Weights of a small mixture-of-experts language model, trained from scratch on English Wikipedia.
Experts: 144 squared leaky ReLU neurons an expert, 2 picks a token, a softmax router, a shared expert of 256 neurons.
Training: a variant of SOAP for the experts, 246M tokens, 7570 steps.
Below are experts of layer 3 (counted from 0) of a mixture-of-experts language model. Rows are named router (the router's row for the expert), up (a neuron's input weights, with its number) and show model dimensions 120-159. Each number is 200 + 30 x the weight over its row's rms, rounded and kept within 0 to 999.
After each expert's rows: a language model's description of what the expert responds to. This comes from a sample of Wikipedia text that the model never trained on.

# expert 1
router,182,200,164,172,268,259,258,181,214,232,176,275,229,178,203,237,178,216,206,176,164,188,207,178,168,211,272,207,188,180,167,204,210,172,225,221,198,212,135,206
up0,231,180,162,202,198,232,228,206,160,304,187,194,188,173,151,222,198,199,253,155,189,176,215,230,239,221,179,145,219,173,177,183,169,188,267,191,245,237,198,276
up1,213,155,176,200,199,203,279,241,192,232,132,285,228,212,155,169,210,183,228,230,211,193,177,184,152,178,205,179,219,220,198,216,240,209,169,198,179,226,153,173
up2,175,163,186,236,183,216,185,202,262,146,261,214,228,196,193,201,238,157,246,216,207,135,176,220,185,220,209,239,246,209,213,179,221,197,161,134,146,239,201,154
up3,224,164,168,184,225,229,154,153,208,177,169,132,157,161,199,226,142,219,148,178,218,178,187,240,169,231,173,261,209,255,136,231,226,196,161,225,231,162,207,231
up4,169,213,183,207,201,172,204,215,217,154,157,175,199,168,241,148,199,208,190,181,219,211,170,151,225,168,172,208,186,214,174,265,257,156,204,138,210,226,212,169
up5,206,194,202,151,163,167,184,160,177,224,173,214,152,205,219,254,213,185,210,178,216,218,231,132,188,210,242,160,171,161,198,179,209,231,175,199,180,183,154,203
up6,281,189,136,188,194,161,230,239,180,256,204,215,175,213,190,245,214,165,218,195,167,194,193,283,123,235,208,156,205,208,129,211,181,184,204,242,177,191,172,162
up7,167,153,207,155,139,195,178,115,172,213,143,182,227,207,193,235,205,223,271,233,190,216,151,204,167,190,176,212,164,204,203,223,220,187,248,195,210,179,182,217
up8,192,179,211,141,175,183,151,179,187,238,171,189,219,207,211,175,218,203,218,239,127,193,233,254,234,144,231,185,144,197,130,157,199,194,132,201,186,217,191,171
up9,178,159,197,210,215,269,271,190,207,190,179,201,190,166,178,180,209,185,198,242,162,277,169,179,185,211,196,223,207,229,210,241,188,206,193,228,179,178,176,204
up10,205,210,191,205,193,207,194,187,204,192,234,146,186,188,194,170,136,240,210,233,203,192,246,197,244,281,147,231,213,204,213,267,179,218,235,182,165,238,243,221
up11,191,198,228,174,186,171,262,225,240,219,181,212,162,176,227,210,219,205,165,178,162,188,207,182,238,188,185,249,202,213,229,221,228,235,192,206,186,175,230,181
Description: Inflectional and derivational endings completing a word before punctuation, such as -s, -tions, -ology, plus coordinate digits and degree signs.

# expert 9
router,277,167,233,170,217,236,188,169,192,203,185,145,248,165,238,172,166,196,211,138,157,232,220,201,92,266,192,232,210,257,195,235,243,116,232,214,169,193,155,184
up0,196,176,191,183,179,192,219,186,226,247,227,203,190,260,234,175,241,137,186,215,141,212,164,212,118,160,165,267,228,203,198,193,224,250,266,200,214,171,170,192
up1,189,179,174,223,180,212,258,231,259,183,241,216,192,219,193,151,242,226,180,211,222,180,170,252,205,248,202,221,187,168,209,229,215,182,201,186,207,199,211,216
up2,197,208,157,144,181,131,195,240,150,177,140,248,196,242,182,207,200,204,178,185,217,140,164,237,185,195,212,224,230,246,166,179,224,159,219,196,171,213,221,249
up3,251,250,173,173,149,213,155,143,163,162,212,214,238,201,188,175,163,176,232,206,225,237,223,186,234,119,219,213,242,201,206,168,230,201,192,197,236,197,201,190
up4,159,207,221,232,211,185,173,259,155,151,126,164,137,216,239,185,222,219,238,155,222,203,233,221,147,212,199,235,203,230,203,166,163,189,245,174,183,202,216,146
up5,187,179,173,213,214,166,226,185,143,169,144,234,203,244,198,242,217,198,246,161,214,205,193,232,215,199,174,235,223,167,135,202,201,216,236,187,216,207,244,186
up6,215,193,206,234,227,230,216,237,190,179,157,116,185,222,237,222,208,214,194,190,205,203,188,226,186,218,160,217,226,192,208,133,191,174,201,156,238,136,146,178
up7,203,199,174,196,202,221,181,212,248,212,230,208,215,204,240,157,180,212,194,200,233,197,212,219,172,172,246,212,153,241,262,175,179,170,199,193,188,220,181,130
up8,188,202,171,193,236,159,205,241,192,183,150,178,182,211,201,242,144,143,198,163,236,244,170,163,151,204,179,207,192,194,186,170,177,206,226,190,156,183,244,101
up9,251,220,158,188,187,222,166,206,200,156,157,223,134,192,136,132,176,241,233,222,236,251,204,199,219,228,207,195,185,285,216,146,255,189,164,170,202,213,184,167
up10,170,179,152,209,206,162,205,182,209,200,208,189,164,184,209,201,218,189,221,161,223,220,211,241,132,161,215,247,228,170,142,211,174,217,212,208,190,210,213,208
up11,183,168,171,170,179,180,196,204,169,174,194,201,185,166,181,204,196,190,168,211,249,215,211,222,194,199,236,231,272,186,260,228,202,220,201,211,190,165,217,168
Description: Opening pieces of capitalized names and place words like Dur, Gran, Som, Mal, plus table separator rows of dashes and pipes.

# expert 28
router,250,146,231,221,202,227,166,228,214,219,157,226,197,242,196,214,192,205,183,193,197,209,183,227,210,162,174,211,162,245,228,197,241,216,199,178,216,208,198,197
up11,224,195,181,192,161,206,178,186,171,169,194,245,231,215,200,195,175,181,214,215,171,138,215,176,219,177,193,222,215,222,204,187,206,186,155,195,211,236,181,214
up12,193,168,233,259,259,177,226,221,174,201,143,180,220,247,176,153,217,241,219,257,176,193,156,207,178,194,222,205,204,148,218,175,192,180,268,206,204,206,237,231
up13,134,216,245,213,199,167,180,188,176,169,243,209,187,207,204,214,195,248,213,209,200,221,177,195,179,161,175,226,165,145,162,205,140,192,241,177,213,177,227,235
up14,208,195,178,205,198,152,226,187,188,205,232,193,205,263,232,232,253,169,217,183,233,199,188,188,201,199,164,202,204,201,214,200,208,242,170,236,217,243,176,189
up15,241,209,243,204,220,219,214,209,206,143,227,188,207,188,165,194,219,132,223,217,192,215,177,185,172,150,190,200,194,173,195,192,156,176,228,210,155,204,145,199
up16,166,230,194,224,221,214,240,250,227,185,206,248,225,165,182,214,214,156,176,191,239,229,182,248,152,181,226,169,172,166,203,202,208,167,176,203,220,205,213,178
up17,215,173,253,178,255,233,223,196,178,214,221,185,212,201,195,223,199,225,186,187,222,208,216,149,198,206,191,176,167,201,145,240,173,237,199,167,138,172,179,169
up18,193,184,196,210,206,193,180,218,214,176,131,192,143,171,221,212,169,195,210,152,220,217,282,217,180,197,174,187,145,147,204,219,186,267,233,158,188,182,191,154
up19,241,182,224,230,261,149,189,241,219,261,234,162,176,226,167,238,163,175,182,223,213,158,147,229,205,175,182,214,197,172,247,228,218,202,204,236,260,199,206,241
up20,245,166,246,210,162,155,247,174,176,197,213,171,206,247,216,200,219,165,142,250,176,212,207,214,144,183,140,257,162,194,193,162,250,225,232,202,225,252,192,211
up21,211,220,130,168,225,198,173,150,189,196,190,177,193,236,191,187,245,269,193,188,216,171,236,223,136,211,174,218,223,160,195,234,174,274,257,205,197,237,165,193
up22,174,200,195,203,193,168,180,167,207,244,217,263,219,198,206,236,230,212,201,160,169,138,170,174,230,192,232,193,165,209,223,201,217,226,218,174,171,225,203,196
Description: First three digits of years such as 200, 201, 195 in dates and ranges, plus en dashes between years or scores.

# expert 19
router,196,239,185,199,163,231,173,209,184,224,155,231,213,205,240,189,203,207,219,188,185,145,195,210,234,215,222,177,215,179,154,182,168,233,139,265,214,219,156,201
up0,223,181,190,215,217,235,217,178,246,214,209,241,232,151,232,158,188,210,217,167,194,195,206,154,138,171,192,227,201,207,191,262,169,236,211,219,192,199,157,217
up1,187,202,177,190,200,204,202,185,191,212,177,150,220,184,199,188,183,256,214,193,222,222,212,96,152,203,154,217,224,201,228,172,164,209,221,209,194,178,226,143
up2,211,185,190,150,166,232,200,243,173,228,233,222,213,239,221,175,216,200,199,220,199,209,236,205,147,213,208,183,213,190,178,142,216,199,178,207,153,225,133,259
up3,159,137,187,212,220,233,200,203,282,158,230,212,213,237,178,188,211,273,217,178,247,199,239,256,213,197,159,245,166,211,219,182,167,134,230,206,210,205,269,208
up4,241,208,212,190,173,224,200,244,199,229,204,185,217,161,184,146,195,171,224,170,216,202,205,146,132,181,160,161,242,235,145,180,192,209,226,212,213,202,204,176
up5,181,202,191,196,201,179,198,155,208,213,174,173,252,242,226,165,226,181,144,148,190,196,185,179,186,188,220,185,205,177,195,219,167,135,221,188,178,194,175,204
up6,180,197,214,207,215,188,176,302,246,242,178,217,178,161,236,169,216,221,197,200,231,229,224,248,171,160,207,198,206,243,190,271,233,174,210,193,204,118,187,185
up7,155,163,180,198,185,209,183,198,174,207,168,240,209,248,152,180,232,246,177,202,239,218,193,165,209,204,201,206,119,159,231,181,245,237,199,212,187,236,138,210
up8,204,238,213,174,226,181,220,217,233,206,226,186,222,231,193,229,186,186,229,235,200,179,194,198,246,191,239,200,212,149,228,197,147,187,164,168,225,240,264,259
up9,204,228,243,210,158,220,213,156,190,234,216,209,211,206,190,190,162,259,246,201,221,219,223,210,180,189,220,213,182,205,214,164,229,161,174,181,203,225,188,181
up10,188,160,192,200,182,234,238,189,177,176,203,259,176,132,160,235,212,208,217,198,219,159,144,182,173,235,186,183,220,211,156,228,173,214,177,208,213,245,233,189
up11,243,223,120,238,169,165,225,283,196,145,180,218,197,170,154,158,240,195,219,213,202,175,163,156,184,185,191,174,214,240,219,207,210,227,199,222,226,220,225,184
Description: Commas, periods, and opening parentheses ending a clause, plus clause-linking words like but, when, while, after.

# expert 8
router,226,178,179,201,214,184,196,144,172,203,178,169,227,174,233,171,157,155,236,199,206,211,209,272,184,190,230,160,166,217,175,208,237,234,207,208,234,176,202,197
up0,252,154,232,218,191,189,214,200,205,197,227,224,229,217,263,211,163,229,169,212,212,182,254,226,228,163,186,190,208,151,194,269,234,198,191,159,156,228,249,161
up1,221,192,201,201,201,192,154,183,208,207,154,166,214,247,203,220,198,200,208,188,184,202,153,218,183,222,197,238,177,226,232,206,215,207,209,224,250,231,239,205
up2,153,199,147,201,196,211,196,191,178,204,183,159,228,184,179,196,185,168,174,153,175,218,260,168,188,185,195,161,195,145,173,205,202,169,181,157,180,180,232,253
up3,218,216,158,190,187,217,191,193,256,199,236,218,236,234,210,157,180,217,214,163,186,188,172,192,180,183,249,216,206,209,177,146,243,234,126,207,237,172,240,181
up4,194,219,156,181,165,244,206,215,208,159,156,244,198,152,238,201,166,251,215,212,211,196,190,202,201,179,220,193,257,209,211,144,191,205,165,222,243,189,232,161
up5,201,266,215,208,220,169,239,205,180,191,177,177,219,147,229,196,169,163,189,232,227,167,191,190,201,168,225,214,232,192,188,148,231,214,251,207,216,181,190,182
up6,182,156,188,184,135,157,199,198,233,217,188,144,213,192,181,173,215,162,195,170,176,182,178,183,190,183,226,209,211,227,182,171,189,229,227,190,266,221,177,200
up7,183,209,206,182,234,202,241,182,210,201,185,231,210,171,246,183,121,183,230,152,212,186,199,181,221,214,283,205,194,187,229,195,189,220,166,208,88,248,215,259
up8,178,191,202,171,222,207,207,209,196,224,201,210,167,183,227,221,210,156,166,227,203,183,178,234,180,166,168,175,224,240,192,188,173,200,209,206,257,218,236,185
up9,204,207,232,172,159,221,173,135,216,263,169,203,216,240,223,242,195,230,202,277,191,183,245,148,242,175,201,247,228,211,244,219,168,184,185,247,162,169,215,176
up10,176,190,211,245,218,215,172,248,194,232,197,250,251,203,178,214,208,204,196,219,194,176,173,171,220,186,194,204,195,222,205,231,183,206,200,208,178,166,211,198
up11,177,173,183,190,195,255,173,160,221,201,205,202,158,199,165,165,165,156,201,191,165,212,226,171,194,210,200,169,206,221,227,227,205,185,153,139,197,186,197,221
Description: First piece of a split word, usually a capital letter (G, W, Ch, St) after punctuation, plus have, has, had, and commas.

# expert 20
router,222,194,206,169,182,179,201,235,167,166,160,159,189,188,200,212,173,200,237,220,206,168,259,236,176,186,171,197,236,256,156,170,193,180,172,173,180,204,193,195
up0,150,280,219,206,192,236,188,171,198,183,229,220,192,185,199,128,174,211,217,165,216,217,155,149,159,206,199,235,173,219,210,229,186,263,194,176,200,166,175,188
up1,209,211,169,169,167,220,183,177,203,233,246,186,200,182,246,214,213,170,217,247,237,175,169,180,260,133,107,236,214,209,235,248,226,182,251,185,210,229,175,200
up2,241,189,203,186,227,207,219,235,228,208,197,185,220,211,175,177,188,213,211,202,250,140,205,173,202,244,232,171,215,110,202,141,195,225,204,205,172,221,220,195
up3,183,239,200,192,192,141,235,207,148,225,246,201,230,173,201,135,105,178,192,234,183,180,149,202,207,231,164,214,223,245,164,162,212,123,219,178,174,242,260,233
up4,177,239,235,167,194,164,219,244,265,172,175,215,227,284,188,239,177,248,212,231,172,219,190,185,172,179,227,261,195,202,176,169,147,213,216,238,241,190,198,132
up5,185,192,214,224,195,143,199,251,216,168,205,243,189,182,184,136,223,207,191,193,155,153,155,199,186,216,202,193,188,264,170,229,190,165,252,219,188,256,244,215
up6,225,171,224,184,238,260,194,219,206,188,90,263,196,213,199,216,137,141,173,224,197,204,210,237,213,207,218,191,193,185,134,210,192,212,142,142,153,205,201,191
up7,206,253,206,216,170,221,195,210,217,200,228,220,154,177,249,181,195,225,212,260,209,225,174,229,200,200,214,181,226,175,216,206,226,170,192,181,182,197,233,171
up8,220,142,200,197,238,227,212,204,146,245,183,208,146,217,164,191,196,196,169,205,228,204,195,205,229,212,206,220,188,202,174,187,187,192,214,183,207,238,203,184
up9,223,213,198,225,193,171,222,178,232,219,224,245,198,233,225,176,181,174,144,199,118,218,213,169,172,206,234,190,276,192,240,217,257,162,219,199,176,225,206,236
up10,219,175,229,160,213,137,184,258,168,191,194,232,152,188,239,196,208,217,177,213,185,185,241,215,179,154,191,246,180,219,113,263,192,155,160,172,229,180,271,206
up11,211,180,206,163,221,248,202,195,191,208,187,212,203,214,232,172,193,219,259,154,218,125,215,190,189,226,214,192,212,167,232,251,183,226,177,183,206,169,165,256
Description: Articles the, a, possessives his, their, its, and quantifiers or ordinals like most, first, several, previous, after prepositions.

# expert 31
router,216,188,216,237,225,193,219,178,180,192,187,200,196,195,182,208,196,191,163,189,195,206,201,254,221,205,207,219,189,233,179,194,248,182,169,132,250,237,218,205
up0,182,199,150,215,157,195,204,204,218,238,246,181,195,180,227,136,204,153,184,169,174,165,190,193,205,197,220,182,191,190,214,234,208,225,210,177,177,150,270,225
up1,190,176,248,223,177,187,186,167,193,220,171,171,212,176,154,245,189,170,141,171,188,178,162,244,265,202,214,181,223,182,186,178,172,234,232,204,162,219,213,238
up2,197,152,143,210,177,210,163,170,237,250,227,175,173,201,102,199,222,191,251,230,228,167,176,169,164,239,127,218,221,187,200,215,183,175,230,228,233,261,220,165
up3,179,109,208,215,196,175,188,236,193,184,232,184,214,238,185,222,197,247,170,255,224,159,193,201,182,220,176,228,171,168,247,237,246,227,235,256,264,243,172,227
up4,201,177,197,189,204,216,196,222,229,191,182,189,227,174,227,240,192,176,232,262,205,183,229,210,210,207,180,183,148,172,214,159,255,168,169,142,279,193,252,187
up5,224,222,181,171,194,209,196,194,170,244,119,177,207,190,209,153,209,208,197,199,188,207,216,214,147,206,179,189,166,202,206,173,214,165,217,228,142,183,226,180
up6,236,205,120,195,224,178,187,238,247,227,211,211,146,181,159,132,156,181,257,176,206,233,188,188,184,215,204,193,174,155,199,187,191,205,134,240,177,200,183,198
up7,248,192,218,186,202,136,237,222,186,181,197,205,198,265,178,201,212,167,163,153,242,185,155,253,245,211,197,188,204,209,196,224,174,161,246,207,208,207,217,194
up8,227,207,224,183,201,176,140,211,189,249,152,251,155,208,209,219,182,227,194,217,161,224,244,194,172,225,230,207,159,183,231,178,176,171,193,209,226,204,204,187
up9,181,229,177,254,200,157,219,169,220,157,200,182,161,173,221,199,163,188,207,251,214,216,207,183,213,223,212,214,175,169,219,193,253,206,192,161,182,226,225,227
up10,192,227,179,197,177,190,159,126,197,209,194,229,248,212,241,160,248,197,183,196,222,203,241,177,182,216,230,205,163,229,243,214,202,213,277,196,203,180,247,164
up11,229,200,145,145,219,164,175,173,243,155,141,186,148,196,198,219,193,171,172,195,277,194,188,214,160,271,176,269,169,202,169,177,252,252,173,243,168,167,204,185
Description: Hyphen bullets opening infobox lines like Publisher or Kingdom, table pipes at line start, and spelled counts like two, three, four.

# expert 11
router,233,172,209,184,225,200,194,190,230,202,207,193,195,218,209,209,210,158,226,235,223,172,213,185,196,183,189,174,197,222,187,194,178,229,186,193,222,241,204,134
up0,225,185,221,173,196,248,190,213,195,281,226,171,175,215,237,222,229,161,185,218,226,194,228,159,162,196,155,192,234,204,208,174,203,222,156,205,206,133,179,191
up1,192,167,237,217,220,184,165,243,142,205,182,223,173,192,187,158,166,226,169,231,176,158,167,166,212,186,217,209,198,214,198,169,165,208,206,226,197,262,159,159
up2,204,227,132,228,217,200,177,197,182,221,183,206,230,161,170,161,213,140,240,200,222,194,181,210,162,246,195,216,158,157,245,251,174,168,212,203,212,220,208,232
up3,105,180,178,193,263,198,210,175,241,197,175,190,186,182,192,179,157,244,213,225,205,195,194,155,183,168,149,140,171,150,216,184,200,202,154,203,225,256,217,202
up4,151,164,189,147,222,221,207,205,198,215,215,199,211,216,225,202,170,270,194,202,251,188,227,231,176,193,195,227,158,146,227,154,161,221,237,184,157,211,158,231
up5,211,176,220,221,266,176,248,175,194,193,203,172,219,183,222,189,173,150,245,195,197,184,212,189,139,162,202,161,172,223,186,221,195,202,195,196,207,179,267,215
up6,190,232,272,179,166,197,195,232,167,188,211,209,222,185,201,196,183,197,201,192,212,232,226,215,199,166,180,178,218,190,163,195,220,193,184,236,219,148,215,186
up7,176,194,179,151,231,157,178,172,185,184,212,140,184,228,210,224,166,179,229,253,179,158,204,233,162,189,211,244,161,218,162,256,201,211,257,170,184,200,200,168
up8,160,193,181,300,232,173,197,226,222,158,217,155,166,218,223,176,182,177,167,222,166,173,173,214,193,198,225,198,187,216,177,224,222,220,238,222,163,209,232,215
up9,206,158,181,202,185,233,262,179,133,201,192,201,168,215,248,235,166,198,196,146,209,172,177,226,218,212,197,231,188,209,231,218,185,264,254,178,241,234,189,184
up10,172,181,175,172,193,157,167,236,237,201,257,172,229,235,198,169,241,196,176,228,215,186,179,174,193,165,147,235,200,176,177,208,235,241,179,236,162,164,244,251
up11,175,223,188,150,218,166,222,154,162,144,241,193,206,175,212,252,193,214,190,197,199,199,224,164,189,200,137,164,174,220,237,192,176,239,215,196,211,217,205,172
Description: Coordinating and, or, & joining list items, plus was, is, were, also, not, opening quotes and parentheses after names.

# expert 27
router,256,215,181,168,188,189,181,159,187,228,159,226,200,212,205,219,181,217,201,207,209,214,234,174,188,207,208,188,120,174,230,234,195,227,240,193,181,171,222,216
up0,245,170,257,167,187,199,147,143,203,209,187,214,160,179,166,215,254,224,186,196,216,266,207,229,182,208,231,231,201,206,179,240,178,233,200,236,267,179,172,183
up1,127,150,217,189,186,160,168,189,186,156,220,202,207,200,192,166,146,204,180,212,188,156,244,232,228,147,167,225,196,157,197,166,211,192,187,214,265,251,301,152
up2,223,155,171,145,225,166,212,167,214,212,192,193,242,189,186,242,181,202,142,258,241,202,176,201,234,249,228,175,152,197,179,188,212,242,186,191,213,190,153,215
up3,178,198,192,213,175,236,122,191,176,183,179,222,238,220,187,222,172,172,248,218,187,215,214,219,157,216,235,184,174,228,154,184,181,185,199,150,251,223,217,258
up4,229,214,168,217,174,218,194,172,164,234,181,157,155,244,220,194,232,225,232,193,196,248,234,179,218,179,248,183,155,204,223,237,160,192,195,220,229,177,160,199
up5,264,218,263,228,175,226,187,220,173,235,210,183,235,140,241,176,191,236,188,250,159,202,219,183,221,214,162,152,240,226,183,254,183,179,176,227,182,220,211,248
up6,190,186,192,229,172,221,205,194,258,188,194,217,240,263,193,183,172,196,153,240,194,187,181,258,219,162,192,192,255,196,237,200,199,225,247,275,183,247,168,182
up7,166,200,256,222,159,179,191,267,189,155,209,169,189,193,202,165,237,201,228,219,223,226,240,198,204,160,200,186,210,168,198,199,221,185,182,218,200,227,220,233
up8,217,230,153,211,213,204,207,206,151,171,203,213,237,215,217,200,202,224,225,190,210,254,212,208,138,217,232,237,187,203,256,194,180,146,170,202,176,202,238,214
up9,244,242,227,191,168,201,206,193,142,191,180,190,132,181,170,215,176,211,211,172,184,195,213,240,153,219,171,175,193,166,188,199,176,180,237,170,197,211,158,199
up10,122,200,152,198,199,175,220,213,149,199,222,202,156,214,176,237,224,172,202,147,193,186,161,231,130,225,211,157,158,236,236,237,141,224,176,184,165,141,244,222
up11,151,213,213,258,219,199,186,177,158,208,199,197,206,196,188,269,188,248,195,165,245,213,185,174,188,151,191,192,178,172,173,240,250,159,212,225,181,222,143,205
Description: Possessive s after names like Lahoud's, nationality adjectives like American and German, and capitalized word beginnings like In, En, Al, Synonyms.

# expert 17
router,212,255,209,238,236,166,172,210,211,162,212,198,159,249,177,217,164,152,185,235,204,228,230,213,156,232,180,209,174,188,221,278,215,185,186,188,243,172,207,169
up0,192,200,178,141,179,199,272,228,188,204,201,270,231,249,178,227,207,194,212,173,166,203,234,128,257,248,164,237,216,155,166,240,229,195,226,221,200,195,192,189
up1,206,199,161,201,211,174,208,227,226,186,179,263,226,229,201,178,187,203,213,203,266,136,179,192,154,206,227,250,243,203,235,160,179,180,209,215,164,188,168,164
up2,173,178,178,183,126,184,116,170,228,200,257,221,187,289,178,194,217,218,191,195,212,170,199,195,143,237,218,201,189,215,208,175,191,182,164,232,248,260,172,228
up3,200,193,178,180,257,192,225,193,246,183,207,158,171,219,168,233,182,194,238,223,194,205,195,212,179,229,196,218,174,182,176,193,161,263,216,225,248,198,188,213
up4,211,207,143,199,246,242,193,179,224,181,197,206,185,259,196,228,228,173,216,200,218,237,193,138,205,162,163,192,130,191,222,201,149,198,185,213,169,159,225,195
up5,209,161,169,228,136,197,257,211,240,249,213,222,209,226,185,200,156,192,211,178,223,192,202,157,204,230,206,168,231,179,206,236,202,248,196,208,176,261,238,178
up6,242,187,211,162,221,153,182,207,200,244,179,224,204,206,206,193,164,198,224,194,248,160,217,172,213,177,224,197,181,234,154,178,191,240,201,181,252,189,179,225
up7,176,202,201,162,179,209,170,186,226,207,179,191,192,175,200,222,215,180,218,217,222,269,182,222,220,219,218,164,185,246,203,234,225,170,211,184,235,133,203,155
up8,190,247,218,189,215,154,181,181,214,183,192,191,219,275,203,178,208,252,237,199,141,228,195,196,185,176,197,227,168,170,225,182,207,181,189,204,222,174,188,192
up9,209,238,187,231,220,194,158,230,247,199,170,173,194,223,204,196,152,207,165,238,253,209,227,195,160,147,190,227,184,145,201,254,261,217,195,182,213,231,213,216
up10,202,230,166,175,224,191,229,159,158,149,179,163,191,223,159,188,180,178,270,214,203,210,170,162,175,208,220,163,191,193,157,237,227,148,171,205,220,193,191,165
up11,178,219,239,213,235,181,268,188,207,181,254,261,177,220,201,147,194,186,177,187,161,235,249,186,162,215,217,200,216,228,238,274,178,236,188,226,175,185,215,105
Description: The word as (as well as), and common nouns followed by a preposition, like number of, population, role, generation, doctor.

# expert 4
router,214,219,265,214,183,156,179,188,238,204,230,208,220,163,211,223,150,246,174,200,207,230,197,194,155,201,242,204,168,242,197,239,174,203,246,241,207,244,133,195
up0,207,254,167,209,233,177,260,240,197,201,162,211,190,232,172,170,183,198,240,204,191,250,243,194,199,224,232,184,225,154,203,142,195,214,196,222,188,234,240,223
up1,208,155,190,175,179,216,161,233,234,178,96,156,172,156,243,187,223,150,243,193,166,202,173,212,227,161,184,168,190,139,162,144,224,178,176,114,231,215,206,178
up2,132,142,228,223,191,211,241,236,182,125,246,143,207,244,201,209,191,183,172,157,208,177,225,191,179,223,184,194,214,171,237,183,200,213,186,189,218,200,199,194
up3,210,152,172,196,226,203,174,222,222,249,195,179,166,258,230,283,210,199,213,200,178,173,191,212,226,183,227,276,198,190,161,132,177,231,171,209,217,215,169,195
up4,207,196,204,219,200,183,217,198,205,202,212,156,190,242,169,200,229,159,243,240,174,231,236,172,188,264,182,194,197,238,171,229,216,225,212,191,157,219,264,175
up5,224,185,202,185,170,204,181,179,155,178,258,193,227,163,183,198,199,185,200,199,211,155,193,138,183,167,216,233,202,254,209,177,211,240,207,240,178,241,207,154
up6,169,194,203,147,235,202,171,158,230,192,218,289,232,225,189,180,201,207,219,186,166,177,179,211,194,214,212,200,194,124,222,196,201,248,117,209,186,196,237,162
up7,230,206,223,140,165,196,206,197,158,211,216,191,192,154,266,273,147,194,199,212,213,211,239,225,224,225,214,206,187,204,170,221,171,175,177,218,217,176,175,201
up8,227,163,232,190,216,186,176,180,240,184,197,173,216,201,207,174,176,227,183,225,208,205,173,226,220,156,161,169,196,229,245,175,243,148,196,208,233,209,147,166
up9,150,206,194,254,201,205,246,209,167,214,208,263,219,217,168,193,193,228,182,201,208,197,202,195,186,180,204,257,207,157,201,218,200,231,139,230,165,187,219,202
up10,183,199,233,220,164,171,229,167,235,195,122,219,227,137,243,221,198,236,226,176,238,208,221,192,128,188,192,204,183,223,191,203,221,278,157,193,171,161,218,195
up11,185,235,201,223,185,206,198,180,237,266,160,234,237,223,211,249,212,214,229,200,198,200,198,202,201,141,240,175,206,172,233,184,171,188,225,191,203,226,194,169
Description: Sentence-ending period-space before a new sentence, and mid-word syllable pieces in foreign names like Vat-, Kh-at-ar, Zem-, plus math subscripts.

# expert 21
router,188,288,222,166,225,206,258,154,235,176,225,202,208,216,232,183,225,208,224,130,235,228,211,210,199,183,260,222,216,164,219,232,197,156,182,196,178,179,263,158
up0,178,201,148,154,224,199,231,218,158,175,237,186,184,197,251,213,185,219,194,214,136,231,220,256,190,217,206,243,119,168,189,214,169,216,219,189,170,260,192,196
up1,195,200,208,198,203,192,173,219,199,234,205,179,201,178,189,180,172,202,192,154,255,209,171,228,224,210,218,182,124,178,236,241,175,196,201,156,245,223,199,198
up2,214,195,171,216,194,236,226,176,208,204,233,172,147,179,203,210,114,189,239,197,193,221,195,271,209,160,240,197,136,177,179,131,164,193,153,209,194,180,228,188
up3,158,172,169,178,230,200,235,176,269,212,227,172,196,207,193,193,227,218,272,130,227,245,215,208,202,194,182,216,193,214,175,208,185,205,161,246,243,187,166,149
up4,187,211,240,147,171,234,191,178,188,115,209,179,161,214,162,156,210,225,207,210,222,197,204,216,247,218,275,232,169,213,182,228,132,185,218,196,199,164,219,191
up5,198,203,198,180,213,163,224,233,190,178,185,199,211,216,174,175,243,232,190,162,183,178,138,195,167,186,208,254,164,160,166,200,142,154,228,181,148,173,188,178
up6,157,229,216,173,189,206,270,194,227,192,184,171,248,155,235,234,188,195,190,184,236,192,186,186,154,235,202,219,235,193,182,145,223,187,163,201,250,221,181,241
up7,210,228,141,232,286,235,224,228,217,177,182,219,228,207,194,201,201,204,253,228,211,217,164,175,240,219,232,172,165,219,215,218,229,241,200,209,155,226,216,213
up8,277,216,207,197,194,181,240,198,196,230,164,167,183,247,201,231,223,215,210,233,225,178,175,163,163,273,215,187,209,223,221,272,189,131,219,168,167,248,218,214
up9,202,160,250,184,200,220,178,211,164,158,232,249,158,220,145,188,165,238,197,204,176,249,236,190,240,219,192,173,167,188,238,223,188,222,218,163,194,265,205,206
up10,196,157,242,197,204,216,161,167,191,153,190,232,203,150,215,159,238,218,191,234,186,192,220,223,233,173,219,214,194,196,246,227,209,184,225,167,205,209,250,214
up11,163,171,252,219,223,175,247,196,235,193,214,168,194,194,189,182,205,220,230,219,240,226,161,251,242,180,165,215,119,189,257,116,219,141,135,169,179,148,196,136
Description: Opening or middle chunks of names and common words before their completion, like Sam, Pan, Kir, previ, com, Georg.